Below are experts of layer 4 (counted from 0) of a mixture-of-experts language model. Rows are named router (the router's row for the expert), gate (a neuron's input weights, with its number), up (a neuron's input weights, with its number), down (a neuron's output weights, with its number) and show model dimensions 112-223. Each number is 128 + 32 x the weight over its row's rms, rounded and kept within 0 to 255.
After each expert's rows: "gets" lists some tokens that make up at least twice as much of what it gets as of all text. This comes from a sample of Wikipedia text that the model never trained on. Tokens count by the router's weight.

# expert 60
router [171 150 153  97 106  85 161 156 157  93  87 106 103 164 103  90 157 102  90 162 143 101 100  92  99  89  94 102 160  92 151 169 139 106  89  92 124 156 142 156 106 166 120  96 157 151  94  93 123 100 170 160 106  89 103 102 165 100 156 156  91  91 157  90 102  95  58 170 164  89 167  98 154 157 144  93 160 151 164 168 104  99  90 102  81 102 105 108 137 169 156 168 159 153 164 122 161  92 168 174 174 167 162 174 167 162 157 155  95 101  96  95]
gate0 [127 146 133 118 136  56 187 136 162  86  88  50 149 165  98  95 127 100 123 168  89 124  97 125 153 111 125  84 151 103 185 159 109 130 102  79 133 186 135 147 123 136 130  86 147 130  71  91 151  83 148 111  76 120  95 105 169  68 134 158 105 117 163 102 102 112 110 175 161 106 142 122 146 163 171 103 158 162 141 161  95 139 144  91 103 111  91  78 103 152 110 170 133 142 182  88 137 109 184 146 167 143 132 180 128 176 123 137  90 119 115  76]
up0 [122  95 105 103 152  92 133 129 119 132 152  93 129 132 183 112  96 127 156 146  92  78  92  70 193 169 108  90 124 146  81 152 143 114 116 135 179 117 137  74 106 112 168 137 115 110  87  90 171 130 181 130  77 122 126 151 192  63 149 138  68 108 130 156 105  97 143 170 185 115 155 116  92 119  95 116 149 110 104 135 158  89 152  81  77 104 123 105  95 117 155 130 140 140 107  82  94 111 103 146 175 162  89 105 171 121  96 117 124 143 142 146]
down0 [ 98 144 117 141 138 114 137  75 140 145 193 153 181 115 123 132 149 168 204 105 135 150 114 146 173 142 129 111 127 138  37 141 157 101 151 162 137 114 193  89 147  95  90 184 149 121 147 148 163 158 114 156 134 165 111 232 109 152 136 119 108 158 139 107  50  86 115  73 124  90 133  70 120 159 132 128 108 108  84 126  97  88 138 103 169 182 146 107 111 106 134 133  55 137 158 161  83 134 101 137 137  94 163 165  94 107 150 115  77 135 134 191]
gets: "\n", " ", "\"", "\n\n", " (", "201"

# expert 39
router [152 167 158  94 126  87 147 153 160 101  89  93 148 167 112  99 150 102  97 161  92  91 100  91 142  81  84  84 167 104 156 154 131 137  90  89 124 158  87 159  89 165 128  99 158 119  84 106 146  93 153 174  90  85  94  89 151  98 156 152  80  91 146  84  75  83 132 157 168  82 162  99 159 168 109 101 155 163 168 159  95 138  86 100  96  95  80 100 146 162 153 164 167 163 163 113 164  84 158 159 153 157 167 166 163 146 123 152  89  98 100  99]
gate0 [132 155 160 121 121  82 190 148 209 119  65  79 147 175 121 103 107 124  77 176  85  91 119  86  86 105  83 109 176 107 162 142 118 146 105  75 135 129 147 152  87 133 160 103 177 109  75 117 179 113 141 147 136  90 100 101 148 113 116 174 127  69 115 101  82 114 143 183 146  85 183  96 148 147 159 115 142 147 159 141  90  86 115  93 111 124 113 132 123 154 135 132 140 146 190 105 135  76 149 134 138 158 177 176 133 166  84 170 105 121 115 119]
up0 [ 92 132  63  98 110  90 138 107 164 102  94  50  96 155  85  90 117 154 137 153  93 120 129 148  82 109 153  86 155 183 138 117  72 142 142 159 130 149 108 170 123  68 128 116 150 116 133  87  91  92 125 148  74  98 115 111 103 119 131  94  97 141 164 126 143  66 135 132 150 110 186 109 112 148 176 155 143  67 165 167 142 105 136 158 135 128 120 160  51 109  98  85 107  97 198 132 185 112 108 168  89 165 157 133 103 136 112 138 152 129 109  93]
down0 [139  81 170 102 101 103  89  75 167 112  81  77 116 127  85 153 150 138 163 154 115 100 100 131 135  94 142  79 193 135 124 198 137 108 162 135  96 130 145 139  77  91 103 114 111  81 152  97 150 146 159 158 154 117 106 141  68 140  78 180  86 162  80  89 106  91  95 131  97 185 168  92 129  84 180 117 139 152 168 147 105  82 106 176 104 122 175 114 107 167 139  81 201 148 134 118 134 179 191 166 229 139 117 150 136 111  79 152 107 148 126 170]
gets: ".", " |", "|", " (", " his", "at"

# expert 57
router [146 172 156 100 132  86 168 160 160 107  96 129 148 176 159  98 112 108  96 156 152  95  78 106 135 103 103  98 163  95 168 153 152 158  88  92  98 157 163 159  91 155 133  88 168 148 100  92 130 102 170 145 107  99  90  93 162 100 159 158 113  91 163  90  89  98 140 164 159  88 170 104 154 153 138  78 156 162 167 157 111 127 101  96 106  90 101  89 130 165 161 168 156 168 170 137 159 101 150 162 172 157 165 163 166 168 105 166  92  97  91  84]
gate0 [162 157 140 112  85  86 174 159 177 112 106  92 149 170 132 101 102  71  91 128 124 105  87 108 155 104  93  85 179 117 147 139 136 124  82  85 104 160 153 162  97 167 154 110 144  80  84 134 127 103 188 155 125  80  84 131 162  65 136 178 102 101 136 117  88  94 152 151 130 100 153  88 139 189 143  72 170 153 137 155  81 104 114  93 115  83 109 115 109 170 137 163 152 164 173 122 135  97 175 133 140 170 136 148 115 172 111 168  92  82  87  95]
up0 [101 168 145 145  86 122 152 107 177 136 109  87 180 126 140 102  75  71 118 158  80 165 126 123 101 139 122 161 143 130 113 151 150 113 119 127 150  97 124 156 116  61 166 143 122  97 164 169 155  95 122 137 174 131  56 109 119 119 109 132 133 153 147  79 140 132  71 136 117 164 177 112 122 174  78 165 112 117 103 137 140 168 126  88 144  67 146  47 144 101 164 103 158  86 185 137 185  79 150 132 171 134 145 160 121 176 139 121 175 101 144 146]
down0 [120 174 117  84 149 165 127 131 111 133 192 108 139 114 129 113 165 133 114 173 147 118 164 130 105 175 155 121 123 171  97 162 149 180 171 177 186  83 118 140 140  65 134 110  93 118 106  98  95 105 108 187 144 120 113 132 160 123  92 100 100 112 113 158 139 143  83 113 150 180 103 145 124 113 108 150  93  68  72 127 143 122 132  73 126 111  82 111  64 139 123 140 146 136 141 156 152 133 102 122 164 107 235  90 130 157 195 164 162 150  98  33]
gets: " ", "-", "–", " m", " to", " T"

# expert 3
router [145 158 156  94  97 103 152 159 159  81  97 121  86 162 153  90 104  95  78 163  94  99  87  91  75  86 104  80 156 104 150 158 116 149  95  91 143 157  81 152  95 153 126  81 163 119  87 101 162  95 155 158 100 109 109  90 153  86 169 166  88  94  80 100  95  95 110 161 154 103 160  93 172 161 103  99 165 166 158 155 119 119  87  98 106  83  83 101  96 159 154 168 165 158 160 140 150 100 158 168 162 164 172 176 158 161 175 158 100  84  98  90]
gate0 [184 154 155  78  80 110 150 183 149  78 117 133 148 158 107  95 112  82 125 129 139 111 122 104 116 100 108  67 140  90 138 155 109  79 109 112  76 163 123 156  98 155 161 101 157 101  95  81 130  80 136 161  85 135 125 119 156  88 162 151  72  95 135 125  85  88 100 143 183  85 159  96 166 159 154 100 148 161 139 171  96 110  95  95  68 103  97  88 144 167 156 162 174 143 156 118 124  74 176 182 179 139 159 141 123 188 120 124 110 101 112  84]
up0 [146 134  81 118 149 143  98 146 145 128 134 110 113 103 140 129 151  86 106 152 133 158 122 120 154  74  72 109 152  76 167  89  97 105  84 168 114 152 114 139  95 108 194 147 103 106 136 123 103 110  77 146  91 118  99 111 132 142 197 145 110 154 101 157 123 162 104 108 130 115 137 124  92 136 132 141 184  98 109 164  72  93 182  87  92 128 154 128 124 108  89  88 174 194 142 121 171 129  86 120 144  77 134 149  99 195 184 135 127 162 116  98]
down0 [130  75 114 154 113 210 132  94 150  83 140 106 185 165 100 115  95 140  96 134 144 122 162 135 161  71 132 120 149 145  94 121 128 104 100 144 126 127  80  99  98 130 144  72 103 149  94 117 149 148 119 168 134  93 157 188 165 118 122 145 125 105 155 119 155 119 153 121 122 114 220 133 128 115 155 181 169  76  83 105  89 104 118  98  99 103 152  99 175 138  93  71  91 159 135 106 129 151 178 114 134  96 169 179 104  86 174 137 109 120 130  83]
gets: " –", "s", "o", " r", "6", "ors"

# expert 14
router [170 156 159 106 168  95 156 159 152  89 102 121 142 160 120 104 124  99 109 149 172  96  92  98 137  73  99  81 165 105 155 153  77  98  93 104 105 166 156 166 105 155 164  97 163 109 102 109 166 101 160 166  83  99  94  90 155  84 163 162  88  91 153  99  93  93 157 158 161 101 172  92 160 149 154 107 161 161 148 154  97 134  94  90 104 103 100  97 145 159 148 160 155 157 171 123 163  89 173 166 169 168 151 172 164 175  57 158  89  92 101 101]
gate0 [137 128 176  89 114 108 184 171 139 122  68 108 142 150  86 133  63  93 112 155  74 124 109  95 142  99 100 119 148 146 179 154 127 105  98 152 121 117 120 167  81 145 150 117 172  95 119  67 164 129 147 143  79 119  96 124 143 116 143 152 101 102 113  71 104  87 108 132 180 123 191 110 132 133 156 107 131 143 154 143  82 122 106 103 114 126 125  91 108 154 158 164 129 135 135  74 165 125 146 162 142 145 115 153 146 133 141 180 116 141  89  93]
up0 [149 157 137 129 177  97  84 104  93 120 118 146 154 156 120 112  93 110 123 124  99 151 145 132 127  93  87 121  87 125 149 118  85 126 101 149 135 104  70 166  89 155 103 127 167 110 195  82 184 184 107  78  89 148 145 162 171  99 101 175 137 194 107  80 108  74  89 118 153 150 131 163 104  91 139 132 122 175 140 148 152  89 126 115 154  99 169 141  71 126 130 106 167 110 105  85 166 121 159 128 143  57  79 169 155 158 197 122 157 133 106  86]
down0 [102 184 187 118  93 127  93 177 116 126 110 113  72 166 108 158 123 146 142 166 102 127  75 126 138 120 110 122 145 125 136 123  36 110 115 118 105 190  69  93 138 176 155 130  92 177 139 154 128 104 138 106 154  79 147 146 130 135 123 133 129 129 128 142 119 126 158 185 161 164 139 131 127 208 146 142 148  94 159 133 133 152  94 112 135  88 100 101  88 124 153 158 143  61  74 213 175 118 101 150 173 168 148 123 134 112 148 113 124 105 109 153]
gets: "5", "4", "8", "6", " T", "9"

# expert 29
router [167 168 166  95 131  93 166 153 146 102  93  91 130 174 129  95 119  98  93 153  90  85  93  89 155  76  98 101 166  86 156 169 150 145  87  96 110 153 135 150  89 161 109  87 159 129  87  97 145  92 152 162 103  84  97 101 161  78 165 170 106 102  94 101 100 106 105 169 162  96 163 101 170 177 143  97 165 165 151 160 109 137  92  95  95 106  97  97  99 156 166 173 164 158 158 126 165  97 161 170 160 163 165 162 158 147 129 158 100  93  99  90]
gate0 [184 152 145 113 193 145 182 154 182 139 106 144  71 160  74 105  92 147 137 137  70 146 107  79 242 143  96 159 143 144 156 142  92  99 127 133 124  56 154 129  84 156 118  86 124 153 149 104 126 131 151 151 121 104 108 143 167 105 134 133 107 107 134 103 145  84 159 182 140 136 138 101 126 121 110 153 158 143 140 108 103 172  83 126 102 138 153 131 175 196 112 163  99 109 117 124 100  98 168  86 132 130 185 166 163 107 112 182 123 161 111 127]
up0 [201 155 123 123  74 119 171 127 140 125  71 129 139 126 151  87 164  83 104 162 151 107 106  99 119  91 135 107 180  90 150 183 119 149  69 110 108 143 200 164  66 148 134 107 148  97  93 102 100  51 123 127  95 124 105 130 156  83 151 177 122 107 130 119 125 106 117 180 128 123 162 109 162 176  84  92 119 131 127 159  70 137  57  85 110  81 105 134  89 136 129 147 167 127 144 107 123 108 164 197 163 167 126 166 139 162 102 150  96  80  91  96]
down0 [ 93 175 147 160 188 139  57 153 131 136 111 157 156 145 128 132 157  66 198 150 138 126 150 145 183 113 152 139 133 112 104  99  76 129 101 161 120  98 105 147 123 128 140 144  79 134 148  76 141 139 142 111 145 180 128 121 188 115 101 149 117 109 111 128 127 137 162 176 108 126  53 151  90 137 108 153 135 102 106 151 171  97 101 155 110 118 109 176 129  70  85 124  96 116 155 120 118 129 106  91 139 136 143 120 115 112 185 181 146  66 142 175]
gets: " of", " for", " from", "on", "ed", "."

# expert 9
router [148 169 162  89 149 102 159 169 162  95  89 105 147 154  93  88 126  95 101 168 179  82  98 105 126  97  93  94 148 101 151 174 141  93  97  99 112 159  78 161  87 151 110 103 162 157  98 100 146  96 155 170  99  90  98  95 172  93 162 163  88  98 154 103  99  96 129 151 153  93 170 105 156 163 120  95 160 154 168 162  98 129  87  82  92  97  93 105 129 158 159 170 173 145 156 124 165 100 152 163 176 155 165 173 158 166  93 166 106 108 102  93]
gate0 [140 132 112 103 105 127 159 180 171  84 143 136 136 133 107  96 139  81 105 188  93  93  81 127 113 122 102 106 150  95 158 161 140  85 103 122 120 139 140 157 101 161 135 120 176  96 116  69 134 143 153 162  73 115 112  88 142 113 163 193  92  88 126  94 110 111 122 143 162  64 182 107 166 192 125 129 175 151 174 155  91  75 115  69  97 103 134  70  98 158 140 168 167 160 168 111 147  88 125 143 151 171 150 187 119 133  85 125  94 106 123  94]
up0 [151 136  82  84 108 117 150 168 147 128 136 144 180  94 117  89 174  69  94 135 128 110 109 168 112 172 167 166 148 159 106 138 103 130 119  90  95 124 130 199 121 158  99 140 131  81 103  88  83 161 111 128 143 151 109 151 174 172 187 206 122 137  78 120 120 135 120 183 185 149 104 136 112 159 151 176 142 101 155 133 144  76 109  88 104 140 186 123 184  92 118 152 142 138 145 145 122 119  99  87  84 173 138 141  94  97 117 106 152 167  92  82]
down0 [130 109 173  66 115 110 125 153 130 127 126 166 143 152 107 116 171 135  67 117 104  76 115 116 117 107 136  79 164 105 143 124 163 122 114 148 103 138 127 149 117 202 107 107 168 121  99 139 106 124 156 148 149  42 147  70 150 117 108 127 106  95 161 109  95  10 143 179 125 152 184 137 116 147 148  58 117 130 105 152  72 140 111 110 203 136 116  88 108 162 121  95 152 126 173  94 190 145  96  92 185 157 122 136 148 144 122 166  80  99 118 110]
gets: " ", " of", " c", "le", " n", " November"

# expert 25
router [163 155 156 101 131  99 145 169 161  97  93 123 117 172 130 104 135 100  90 157 172 104  87 100 148  90  87 104 170  97 156 170  88  72  97  88 117 162  92 152 112 156 170 102 157 141 106  97 135  95 161 150  91 108  92  89 154  85 160 155  96  85 100  91  89 102 187 172 158 101 159  96 177 160  85 102 163 169 164 150 105 131  97  94 102  81  91  95 109 157 158 160 161 152 150 136 154 103 156 161 160 172 157 155 155 162 164 163 100  94  93  86]
gate0 [111 150 127  96  96 160 142 108 133  96 125 114 166 151  88 109 127  82 129 147 101 127  92  93 188 106  91 158 116 133 170 161 146  84 111 104  86 166 116 181 120 139 121 122 120  95 118 155 156 142 134 162 114 117 113 138 132  83 126 117  84 123 190 135  90  75 167 106 176 119 166  96 152 159 151 146 165 157 122 116 105 114  80 137 142  75  47  75 146  94 125 121 165 122 129  97 149 124 132 141 133 144 139 146 140 125  66 110 103 140  40 170]
up0 [ 80  77 137  91 133 180 152 142 133 132 106  66 140  85 168 124  70 148 159 121 164 141 116 121 197 181  98 151 118 155 172  77 163 121 151 114 109 153 124 100 168 129 179 119  93 102 136 136 139 118 153 171 125 130 149 104 120 170 106 119 114 138 128 155 134 136 222 137 139 132  83 173  87  61 173 167 166 112 141  68 103 136 154 158 145  80  98 110 181 119 108 117 156 122 118 126  82  89 100 105  93  81 134 110 113 105  81 131 155 128 135 177]
down0 [121 107 102 142 184 141 129  99 162 132 119  95 120 183  71 140 129 188  91 164 109 145 116 128 116  75 147  98  79 133  73 119 128 126 124 130 116 120 154 177 152 102 166 110 157 162 146 127 141 188  89  92 186 131 104 120 100  91 137 146 115 135 144 119 136 113  76 144 145 128 149 110 123 179 107 149 144  80 105 162 141 108 142 161 132 111  86 157 179 120 142 122 107 143 115  70 117 102 130 107 199 176 103 160  85 123 127  97 117 144 162  90]
gets: "ing", "en", "al", ":", "a", "ie"

# expert 40
router [152 176 167 107 119 103 163 151 149  82  82 101 108 153 101  98 177 101  92 163 115  90  93  97 120  99  90  97 160  98 153 173 153 142  84  95 122 161 110 168 103 160  76  91 155 117  93  97 127 101 164 157  85 102  97  99 154  91 160 156  88 102 171  95  98 101 153 167 165  94 167  89 168 164 126  93 150 168 155 160  98 168  95 104  92  82  83 107 172 160 156 171 154 159 153 108 154 106 165 148 163 166 160 177 159 174  93 156 102  94 104  95]
gate0 [149 150 157 134  84 103 175 162 151  79  95 118 153 160  87  80 118  74  76 143 112  96 103  83 159  73  96 103 195  96 167 140 136 122 107 113 135 165 127 145 112 176 132  92 159  84  58  93 140  79 188 184 105  98  85  93 130 102 145 186  77 111 143 121 129  98 143 150 154  79 152  88 175 146 168 118 141 149 132 148  95 115 104 115  92 107  92  87  99 136 144 167 173 164 156 121 135  80 144 144 171 140 135 156 140 194 127 153  97  92 114  88]
up0 [146 141 156 124 186 158 107 119 126 139  79  59 133  90 105 148  87  88  64 161 134 126 121 170 101 102 101 121  79 139 184 130  85 107 143 115  79 146 106 141 112 131  55 106 104 186  59  64  84  56 187  96 122 117 126 174 108 129 203 102 129 102 151 135 174 103 201 136 125  85 133  68  99 177 173 159 127  98 153 154  97 136 111 127 177 123  99 141 135 100 128 156 150 104  88 112 106 104 116  84 157 136 160 136 143 127  97 166 136 194 106  81]
down0 [143 145 143 184 111 150 152 135  92 100 106 157 154 115 126  78 140 120 105  92 108 157 107  92 170 105 134 178 189 108 127 127 133 149 161 131  89 109 125 151 162 152 161  90  88  36  82 158 151 163 118 188 128  84 144  80 183 116 159 161 114 140 163 141 143 126 171 160  86 123 162  75 141 148  90 113  95 141  78  95 167 175 110 132 145 134 102  86 146 106  82 136 144  72 132 120 162 144 153 117 147 156 121  80 120 123 142 138  64 103 171 105]
gets: "y", " S", "ing", "==", " Y", "ed"

# expert 50
router [174 171 153  93 130  93 152 158 159  97  91 120 127 150 131  98 138  97 102 163 127  98 104  91 143  89  80 111 159  85 158 154 123 114  99 104 118 164 140 160  96 159 133  86 161 170  95  86 141  88 155 173  95  93 104  93 165  76 175 153 105 111 126  90 104 106 134 174 163  88 172  96 152 166 119  88 153 162 154 161 114 124  88 106  96  87  94  98 105 169 149 154 157 166 163 127 171  71 170 161 168 169 152 162 156 166 167 164  84  88  99 101]
gate0 [150 149 156 133  73  62 160 166 149 117 105 121 145 157 115 100 134 110 121 166 133 100 106 109 130  88  85  65 157 142 161 167 137 119 125  94  97 175 151 121  98 152 144  73 184  87  87 118 185  84 171 197 105  82 107  85 155 108 142 167  82 110 146  98  82 102 137 182 160  74 182 112 126 174 120  85 132 132 139 134 123  88  78  87  86  70 108  87 144 126 166 140 180 138 164  82 111  97 161 143 136 155 147 157 187 136 119 163  75  75  80 117]
up0 [144 156  95 166 143 134 156 152 189 124 134 141  68  72 162 112  99  89 114 127 176 108 144 151 133  99 116 153 183 199 106 158 182  96 159 141 143 135 173 119 137  90 145 114 182  97 162 113 198 146 146 181 202  91  87 163 153 108 164 163 111  73 157  93 120 140 168 159 107  91 168 116 143 128 150 157 130 121 144 134  97  70 160  96 128 118 101  97 157 160 107 157 147 157 151 122 120  82 137 195  92 138 139 121 155 160 128 168  65 128 150 105]
down0 [189 175 143 114  85  76 156 168 142 101 127 162 173 159 150  60 123  82  86 117 161  99 105 162 102 107 139 109 134 151 120  95  79 147 147 130 101 132  92 154 123 142 112  91 158 140 103 140 190  84 172 120  49  42 170 111 149  85 165 221 158  89  92 169 110 128 162 129 131 117 163  96 153 120 117 108 124 107 100 131 117 185 156 107  96  88 103  82 106  63  63 148 174 104 154 102 131 116 127 150 157 154 184 177  99 157 112 168 166 101 113  86]
gets: "201", " in", " (", "c", "194", "\n"

# expert 38
router [159 150 180 105 145  98 168 156 150  91  90  97 136 162 139 100 118 107  98 151 147  80  98  82 169  77  95 113 160  93 149 170 150 111 100  91 132 162  86 153  74 159 171  96 164 148  91  97 127  88 161 159 108 105  87 104 153  95 161 159  98 109 127  91 107  97 177 155 165 100 148  96 156 161 126  88 160 158 148 158  99 140  90  97 101 103 103 103 168 167 163 150 158 166 175 107 160  99 151 163 160 156 160 158 155 158 140 155  97  92  82  94]
gate0 [166 150 174 118 106  97 155 160 160 115 116  57 121 163 122  71 111 105 116 164 125  86 110 114 168  77  73 101 128 103 182 174 112 104 126  95  90 146 142 166 102 158 148 105 139 120 123 108 171  67 121 156 128 108  71  84 166 124 127 140  65 102 151 130  93 116  99 152 149 116 167 109 154 139 145 110 144 196 188 148 109 123  92 101 107 123 122 104 133 168 138 159 172 142 157 115 138 128 144 163 169 158 169 173 162 127 106 194 120  85  93 110]
up0 [126 103 172  96 118 124 124  85 163  79 173 204 189 148 109 165 157 131 118 111 117  92  58 128  97 114 173 121 133 153  97 143 113 109 107  87 142  68  70 152  79 179 124 131 136  91 118 132  55 120 157 136  90  76 146 156 150 115 119 159 104  94 133  98 143  93 201 145 116 105 148  88 130 151 135 129 133  57 134 127 171 167 151 142 108 128 159 138 146 169 163 153 186 139 170 119 145 119 139 142 158 138 128 109  95 161 133 121 151  58 115 130]
down0 [125  86 132 112 170 149  91 138 136 137 104 152 103  88 113 148 133 184 117  93 122 108 152 218 157  70 138 172 143 150  98  95 112 115 171 134 127 127  97  79 149 139  74 203 124 147 112 182  96  75 205  72 127  85 136  96 103 126 131 130 136 102  55 164 120 123 104 121 138 106 128 128 116  98  78  84 123 126 127  78 114 142 158 171 122 148 134 124 192  92 164 140 134 160 105 164 129 149 104  90 135 165 119 113 127  69  93 128 169 116 195 117]
gets: " of", " d", " St", " c", " t", " v"

# expert 8
router [155 166 148  92 144  88 154 164 152  95  84 102 144 175 180 102  64 103  89 157 114  89  80  85 145  78  88  98 151  98 160 162 139 131  84  95 103 148 151 154 105 157  95  84 164 103  92  93 137  87 160 155 109  96  91  90 156  87 161 171  90  87 123  99 105  96 146 151 163  97 177  97 161 153 118 104 157 157 173 164 105 147  90  91  85 107  86 103 107 165 158 164 163 162 156 112 164  85 163 156 161 154 170 177 162 176 118 159  99  95 102  91]
gate0 [143 131 163  90  75  76 134 141 138 131 123 122 136 192  75 113 127  82  87 142 161  87 139 110 108 100  84  86 159 138  87 137 120 121 121 130  99 126 151 200  78 140 126 102 130  78  72  87 124  89 130 150 116  98  63  97 175  82 110 186  61 115 144  91  78 104 177 169 155 134 177  99 184 170 177 105 135 142 150 164  99 112 104  98 119 112 100  89 105 144 152 130 158 180 145  77 153  68 136 168 134 145 172 153 118 176 101 137  97  91 117  78]
up0 [153 151 152 147 152  99 174 122 102 162 147 181 157  89 167  85  96  78 132  94 179 130 169 162 144  86 115 136 110  92 100 110 184  77 164 108 143 167  97 148 109 126  50 135 157 113 146  70 151 143 146 157 149  84 129 185 180 139 119 181 152 109 167 138  93 127 119 180 143 113 139 166 144 140 182  83 137 119 129 123 143 115 129 159 179 148 112  98 118 144 183 162 112 164 135  94  97 120 100 143 138 155 134 138 143 211 142  59 150  97 104  83]
down0 [132 159 163 113 136 141 158 128 176 173 192  86 130  85 107 112 155 151  69  85 155 113 173 105 144 118 119  78 111 125 124 150 156  84 134 178 130 103 119 172  96 160  95 104 134 113 105 108 176 134  79 158 143 155 166 196 114 146 123  92 125 122 111 182 120 100 187 197 120 118 148 112  92 126 156  85 136  89 162  93  90 128  73 114  96 136  69  69 146 118  93 151  58 116 169 129 136 111 126 100  40 123 112 150 132 153 106 128 158 119 179 141]
gets: " to", " |", " in", " f", " they", " of"

# expert 37
router [151 166 152 101 129  88 158 166 163  95  94 112 135 145 164  95 130  89  93 158 112 103  92  89 111  78  91  92 151 107 149 166 103 139  79  85  94 168 132 161  88 159 118  85 156 147  89  89 155  93 163 146 108  90 103  88 154  90 158 154 112  85  95  85  84  93 110 154 162 104 158  91 153 163  78 111 157 158 149 151 114 160  89  90  99 102  99  97  99 165 143 156 155 161 153 152 154  89 153 168 161 166 167 164 161 160 127 163  89 105  93  98]
gate0 [153 177 147 131  98 132 166 157 153 137  81 114 152 134 133 126 117  91 111 146  84 117 107  78 150  80 116 127 155  85 138 173 108 120 113 103 109 139 174 163 112 145 157  93 175 128 111 117 145  81 132 174  78  78 123  96 169 100 154 157 122  80 138 116  98  96 120 158 171  88 155  58 165 161 158 123 153 143 162 130 126 130  80  82 129  89 124 126  59 161 148 144 170 186 141 111 160 116 178 131 167 152 143 157 157 154  80 113  85 102 115  73]
up0 [153 153 141 134 127 144 127 184 174 177 101 130  89 103 124 117 148  95 176 109 135 143 147 113 134 107 169 178 176  72 175 150  97 115 118 110 129 151 152  99 168 141 129 109 162 125  95 137 149  84 124 155 142  99 156 108 176 164 113 175 170 120 168 112 124 117 117 119  97 117 110 107  96 179 174 110 161 124 121 118 120 108  91 114 116  79 189 137  28 174 111 111 123 107 114 106 125 117 113  89 100 105 111 159 109  99  74  96  94 144 122 104]
down0 [146 111 132 143  91 187 132 141 130  67  91 112 125 169 126 152 102 162  74 102 116 144 111 110 147 122 136 117 143 158 148 147 138  87 102 159 155 130 121 143  89 137  93 210 154  98  92 112 116 116 144 192 140 123 100  93 153  71 143 209 114 143 102 112 138 164 110 166 112 145 178 168 144 116 152  88 175  89 163 100  76  61 106  98 163 110 123 109 178 203 127 123 142 117 120 120 119 132 128 112 185 144 120 129  90 104  76  86  74 146 153  90]
gets: "i", "0", "%", "u", "th", "is"

# expert 41
router [155 171 163 100 131  93 166 162 150 103  92 101 154 162 158  90 161 103 108 147 116  90  91  91 111  99  93  90 173  93 165 157 129 164  80 100 136 152 129 158  92 155  81  95 160 131  89  98 152 108 159 158  87  93  85  85 162  90 162 157  89  83 100  98  96  98 116 160 153 105 172  83 151 161 127  84 152 148 166 150 103 114 107  96  80  93  99  95 156 147 164 160 153 158 173 126 162  88 155 152 157 159 168 152 154 158 132 164  92  87  94 104]
gate0 [152 145 140 124 138 103 191 130 143 118  59 100 125 150 119 120 148 134 102 166 126  93 114 102  93 110 132  81 121 129 140 157 151 147 124 108  85 137 130 117 121 124 168 135 159 124  91 111 186 102 133 163  80 129  75  95 143 117 176 108  86 143 140  67 105 129 130 142 188 123 178 100 115 164 107 118 171 151 161 160  80  89  75 120 126 112 154 105 155 147 164 140 137 151 190  92 160 114 171 143 143 170 177 156 149 191 106 187 104 110 109 109]
up0 [116 116 116 159  97 153 143 169 162  91  60 124 141  96 122 138 157 122 146 117 114 119 120 116 193  92 104 122 128 131 126 167  57 185 123 119  86 169 182 108  86 140 113 126 129 150 114 168 136  98 185 152 128 117 132 143  89  76 104 117 126 129 151 146 111  81  71  84 156 155 106  67  97  98 121  89 121 122 153 183  67 112 138  88 139 116 163  81 116 153 149 175 171 159 129  93 126 151 140 136 110 139 160 145 116 154 158 193 113 111 129 180]
down0 [120 131 150  79 100  81 177 184 117 168 146 130 129 157  79 149 120  98 134 142 124 180 112  76 150 110 120 107 125 157 130 119 108 131  78 178 127 137  85 176 140 195 134 134 107 122 150  59 133 152 135 152 108 104  99 172 199 113 147 111  86 130  67 125 120 168 148 173 114 139  79 156 101 122 119 151  62 113  87 102 112  94 174 110 121 106  73 142 130 207 119 168 106 145 130 141  96 155 135  99 114 165 205 134  86 109  87 121  98 152 143 158]
gets: " in", " a", "-", " m", "=", "re"

# expert 54
router [174 170 170  96 132 101 160 161 163  86  89 134 114 164 119  97 125 102 111 162 144  99 102  97 109 111  94  77 168 103 158 173 163 146  81  85 108 155 109 167  88 161 128  84 155 115 100 101 128  96 155 166  86  86  86  91 167  94 160 153  94  96 143 100  87 108 139 171 162  86 154  82 161 170 146  97 159 155 156 162 100 154  96  80 100 102  97  97 131 153 155 153 162 147 167 116 161  77 153 162 172 166 160 153 155 154 112 160  79 106  92  98]
gate0 [145 139 161  76 105  84 128 174 180  98  81 149 157 163  78 110 138 125 103 184 138  68 145 126 131  92  97 113 163 101 115 143 124 111  82  97  80 134 124 162  33 164 131  97 151  90 140 104 137 115 146 176  96 103 119  85 167 114 150 144  83 101 181 124 124 103 148 149 134 115 180 126 207 170 172 103 144 191 139 149  88 101 123 114  72  88 119 137 130 163 156 165 143 163 131 111 188  98 172 151 170 162 159 146 157 152 112 136 125  73  99  91]
up0 [127  81 156 107 144  89 144 163 130  86 130 123 109  62 114  89 127 117 115 106 146 121 142 125 110 116 131 105 157 107  96 114 180  91 140 141 160  96 171 148  84 139 139 113 118  57 138  76  89 126 161 119  90  83 169 107 120 113 132 146 154  82 120 107 177 130 109 132 185 104 104 151 115  93  78 138 127 149  86 145 133  82 173 167  82 136 162 190 176 168 134 131 103 137 149 144 135 100  81 100 127 123 170 101  99 125  52 178 190  89 148 103]
down0 [133 158 113  87 149 168 115 110 144 162 124 136 127  91 121  92  98  95 130 155 137  67 134 122 122 142 122 127 163 170 147 128  91 104 138 120 126 211 150 101 176 145 129 111 107 154 133 118 156 102 151 125  84 142 124 182  90  89 158  96 113 130  71  84  97 116 147 170 149  94 130  75 137 138 131 161 139 137 152  92  94  97 106 142 114  31 170 139 174 130 184 137 252 131  61 112 124 133 171 133 145 145 118 187 126 166 175 141 114 154 111 109]
gets: ".", ":", "|", "st", "on", " St"